config.toml
experts_per_token = 4
router_score = "softmax"
head_dim = 32
norm = "rmsnorm"
rope_fraction = 1.0
init = "uniform"
init_std_qkv = 0.065
lr_mult_o = 2.0
schedule = "wsd"
batch_tokens = 32768
Below are experts of layer 10 (counted from 0) of a mixture-of-experts language model. Rows are named gate (a neuron's input weights, with its number), up (a neuron's input weights, with its number), down (a neuron's output weights, with its number) and show model dimensions 0-127. Each number is 128 + 24 x the weight over its row's rms, rounded and kept within 0 to 255. Numbers have three digits each.
Before each expert's rows: "comes before" lists some tokens at least twice as common just after its tokens as in all text; "mostly gets" lists some tokens that are sent to it at least half of the time. This comes from a sample of Wikipedia text that the model never trained on. Tokens count by the router's weight.

# expert 119
comes before: " of", ":", "-", "ly", " and", "west"
mostly gets: " south", " north", " right", " east", " road", "iege"
gate0:174165146125083124095126114154175170139129119135122125125134134119160126117144125108145115173098204140160158114130133149149103126102157129141150148160165112148154123118133116113116098125137145150104109090143133174142135171126128162112152106136102122138095128139116115124137126135136129142149099153116101090109194064117122132100141124139110118099189147144122146152112161105136113077124
up0:140131145126155113135124127129142155133154114150131165110132104111109159103163124166147154107129098099096111110117118151182051110099123149135091137121118153154140149148110121150104110194139132141122116141118144148125115185138105110112150113098103157155159145093138090158136145121161152156139115135096129144135204138130095124130130104151156137132154125088095160132139175100142126106114
down0:112098120130150104140113151123112111160144115110139120059116129100138137117159133107143104084163095123132122104133131136082105153122103147120140165126072129061156128143135114102104093144126115100161142148141133130146139082104164075132148108112115120088116131106178116125064138064126094165132139083137130115101143121140155156138121130139133130124101112115110118137103113109105135126092

# expert 80
comes before: " of", ".", ",", " in", " and", " was"
mostly gets: " village", " system", " story", " game", " site", " program"
gate0:111106158124106115142132157100114131132121140153133116181123118139139131102087122105139133084194115042164106149133154159093117121166138152123097129140182177164143131181141144096111124155121153127122100170138116148099159101138113148145128146097162100152126136123148130114167129127113154142146136125107104115160140129116083151133105148129137137131121144119091118130153127134090162140095
up0:138100109117122155132131075181162115127163133141152105125150118128107115116131162171119117152111127161129188099108099120183166145130122083145133123146097121108160114079101082173102158144120095118144110084124138111151107142113126122108160121104126118127153104136065092116097121125122118134107136109144121108108102128111170109146140104134115157137153154154151156153137111133187118127141
down0:126149136119160127121142119132111133087123129122116083117103137134153143143095134119117185117123120149121108154150116117092156099122087104151169130123130121129131165146158118165152157146151121132109179127127147112134086057130109139109128087119120130081130131110156164100124168095153146084156133097102074106104175103148099145127132161146150154129137155139133164117113139166100084127124

# expert 37
comes before: "==", "\n", "The", "|", "===", "In"
mostly gets: "==", "====", "===", "=====", " ‘", " “"
gate1:096109136127103158156140150120130124112112127127119137119126109105140104105151151131153121176128133153170091168150117111158141129090125115095138119102131125150116051156144148130116153090162141149130106150138105108074104106075140134099100119121129109155147148148108150147117136120119127111040132127113125107122111083148135116142188119132113151090147120101105156107129106090155159140107
up1:101146119093077127142130118104113104158114151131120156110069144118117114118124125072121118111096107147107098155087118150133133082103182126108142119143133106126160090126096128147126141152139103152138104144132143105096141152105133113085086113115171123118162131129090145139115181175126140128105145093179129116155094143131092100123125128105139143120148155123067128097124146116123141161096
down1:123129132183132139142130114115122122082117116158172136110139144137200121105157119130103108127110147090120123137147094161148101134131168092120096128078104141165110115131127125162145165140107144108125097168164135120132145183123107095135125138193116104098135107139117120145105108096124123094113096146166139123117116148127104095118117113119104118185138099122119154104142149111109172147174

# expert 64
comes before: "ia", "us", ",", "i", " (", "a"
mostly gets: "idae", "ensis", "orro", "optera", "ius", "ș"
gate0:122167159148112089113145134100152153180122129110118136101133068137125076149146126100122144104170105172134125137138111168124153132162150103066136103136117162167150098144142156105115131073159109128098132133135141100159100135109112167157162129123120146119145105143115166126116087108169135147111153148156102141117131148144102127154127125111132113088102094121098148116135152159159103138142
up0:119087143105175140128082117180132138140119123149162079109084160137159138124140121127155152118158149121110135164143169108131127139099120113133126141102103132095152114096126111180134118173099106128119127108160117175087149117174090130154143112121142167129095133112098093108144137121126113147109139114168141080100102114113142141115124147116128151151150168130115149142166110082089162113133
down0:106183137108125124124181115112144099117107156099167129095135102120127096151133112129106146115187074160144100082142126135145158125168121126147125134148131104147137140114108172132144144085132140125112104157133170134166094143107160172148131126120078103164155144129138165133119111128112112134147104113127124137139160145151104141158113118104070134119104104112068118128151126098141139145170

# expert 88
comes before: ",", " (", " |", "'", " and", ";"
mostly gets: "ova", " Johnson", "ko", " Jones", "ić", " Williams"
gate0:102153150167105111148088120094140150122102128097119127114163127085129140103140107179112129154193162120145097159104118128119116157120133104141095181116110119082132114133129164107141120104088122122103122148102142137125151194096094120163150129138101165110110148159107111117140073157115151101130140128141108116176106134120150160130124149097138125108156132148108165102135148121103149154144
up0:137117149146117113127126126133097148134181125153099157163137184123144108147133140150093150130135124122140120136162082084138153157124118093107180114098097170138113124098152115116108122105165123160099113137075095135073162151124100130102147156145144127125088132148107123150124143170076092109152154128154148161137145134152144140134135165111154133103156133123087108126145174101143106138140
down0:075120152119145071131121129120136142087118137150138102089159105133140139180113201104139136151161161145140120146122143125123153122148119110133118147090108125129149128126150173146149131114120125073143144096113106103130161159144128164158120122147097101101104103183134112088083127132141136096142108113089158101104109102107134110097160111145142122101157089163130114116148129131107155155149

# expert 53
comes before: ",", ".", " of", " and", " (", " in"
mostly gets: " University", " County", " State", " City", " School", " States"
gate0:135114113125114166133126144128094129151121096110126133120096156191159155107111142121144117116124117139140083162081141132125164111138133130109128149126119087125158144073131136100103169126126098125153124122116137143107135075149093155134129150122120132149136120171140109112106103138124140134159169126103181183111108134170143121145114132114119132139108104134140064116097159129204146148175
up0:167126130096152108104116089112119146124151157112152144096158100133103117121137143176136146113114159148173156171131098133115085174182147132112147104110130107095133116108121132134127125117119131129144110109111137124133105147144105096149178139103158099155127146170103118098109099096136125120194132117127140118092116091145152117086079148106100117100100108151149127146084139139162129140171
down0:108118137164109117149139166179132144128123145132105116173106135116121186139118095107095116118153130126129140120136139135087123110111109130146090189121121136101121121087145134101093155109109079144127105131111125136143162087095162173123109075103157168100142121104100140139117159133133122122155153114158138122155154172132136121183169134149136128150148160109112159080112109097103127134109

# expert 2
comes before: " |", "0", "5", "%", "6", "8"
mostly gets: " +", " −", "%", "sq", " ±", "ʼ"
gate0:144094141156126094139103119095158165116127087143147149110098149114103132091098143126111129140128145103146137123101138123111147141141165150116165168117151084126120132121135126132143131149104085114148153123152142129142094109130082114134120116162097150176140127167123118140153116111115111087202135111107135150120155094162135122139133096096090087114089124122097138136151190101160143084160
up0:137100128141133092136102125101160130126152069156139129135129151165107123099112133084128137133104127125170107122127168127129137119152148169161162143112150091149111121135121121125088139149105105107138188143118140128168121130116128102134128117153108155173110141151136109159128114143122084104185145103135130175125194121172147122121135147085111106119110091145115114127165152123171175134161
down0:117136143067145117170090132127153135110149148120132111149148131138153121124081140166085137089111114114153101117123121172143165122121119142107162170106105151130118142156125124131163150144161095119137112134118128132133152162110100117131143150150116111101123165137129107173142131129136123144148117156146093089138162182089126181139112159109154106138140118089150073175112152136073146118155

# expert 96
comes before: " of", " the", " to", " that", " than", " as"
mostly gets: " other", " several", " some", " many", " these", " such"
gate2:118114148168093130126138110159132157154105148135079111155117122124165130140138109131129126154124117123122073116137128153129178127177151125124143078118115137114133100124134182137121099138127172128136118112128089180124170160125131147117161124137123122117170168075175112130151169148124110136127131143097095149131156154142112141119108119097134157130192168162089172125113129104134102106134
up2:130119170152120092130095076111121136177138143103093161136107122126133104102137103119119121152150123090078127114094088134156144122156124089130149109167128098165125106167151153164103109137112113137124133079140106117157151129153087136121144152175130102066105133134131128160116151140111108159117136135150104160103146104140091130116119103095131163152180140155137145098116132085134151124143
down2:148128096109158090094120151104120141143126129105110118104130113134130128115155143131104118138155135162125168111151166125129120101134084153161139147131116150156137198158117142134129152105177126158160129179122105101146145091139125085136160124091144171148165127103163157142153116070111155136166115107104124107118105119128158112161148134179123125127126093103153165167146107096125111138141

# expert 21
comes before: ",", "'", " and", ".", " (", " was"
mostly gets: " Street", " Railway", " River", " Lake", " Avenue", " Island"
gate0:168115131127107099124114082123161133117138116137101155084143122124114143121092136148110142098098164148155094125137112150182161130137126158134100120130137174133132141132141098134107197083129070113143134130074155095099129151133146133124114176121179133118134149096093146145144086127119101132129122132073115118120116123147108101154136121148126113102090118155133144153102108069134129141146
up0:124173121103148152141134155106099121121123143105128099163113146111147142144138146099113143148181108110134130169123163140102116122112158131154158123134133095155147120133132112102112045150111148143123082109182105139137119123132102102123146120179122159161112102177135145151139196158143165113140112115175112105100133155117126171100108138114138165125179106131139112116144127139124147119141
down0:118099118116140125154095097146149160103159066111126127129147137131095132124120171127132083094138113153090134108111159104094124122090102096142096145156096147090157123132135138104121145111087137121128123187148153147143127132057125130103131100119143152087138104124169120106119122133111151116123134146107134108139133107139106106136095149105140112129080133156152111144091112155159164120059

# expert 63
comes before: ",", " |", "–", ")", ".", "),"
mostly gets: " century", " However", "present", " however", " ago", " respectively"
gate0:128174111155075110184143131101136147102127141123124124135148145136095085083127105147132088131117131162138107131155139138130148140107140145140163123166146158144141115125134159137128082132115129131167135085090090155118163104130128117133157062093149181073176144157155101150110129141130156110120137139165137131123105139116133118150144153149134106106136118110143087109112139140169152135168
up0:141184101148132115130149128128136172132122136124145148158153127146126127116116097145116125111110113171138107126139131142125122148119062125158174143163102166177124145110117116181138143129154126075163099099134087150127139121130112105170165102104174157059154137171102143155114115150137135102114164128139155100103126124120097145125141146133128108134131132112149129099121113128155162127188
down0:131135148099153126127097147091145131124102090124109126121152157107084116130176114084132140134133105161199187109122116096093153138151152154134163105137183134110133121152131142134118127145118103086127112154084160096142165105139114095143126122087125141077112111140106122142117106121124133116106070119142097122148136119118125114134155135104172132172133109129092108110097120116151143133172

# expert 71
comes before: ")", " |", "″", "}", "/", "+"
mostly gets: " UTC", " MPC", " JPL", "э", "а", "л"
gate0:141110110150138130135133135174104115159088100132167120142147126096134173158151128172133139127144121186096139161133125105141112104091160163080182101122136149099126174095126132123116116169112112160153167113096120133149103119099152138107180110118132152143090120129135095154111114120098107082120117122114133141129113135124103141146119069117126123134084124151099126130094129183105126135117
up0:113138165132135117095115123115186143119144151110115117114107104154112089153134138132147140075135145110149120127114104106096148143185081094138104153107109130140110140161137079134152136104095099125129132154153151147114176152116175131133087146137137127127144105132113176086151130138160106139116129157104094125147127104097131141075146182120124143094171154124116107146166086107117131143151
down0:123126149090122088114128141151158115147104125121142133138136082116142103126086107138130144119117139157085131102167146110119110063111126172129115137114087129120100146109166104153134129146134138148132150158100122128172125115138112157140159115108104156130178130137099154093165149168082123149087177148116126110141153113133116120118076119196092132121135153130115080142131128135096149161148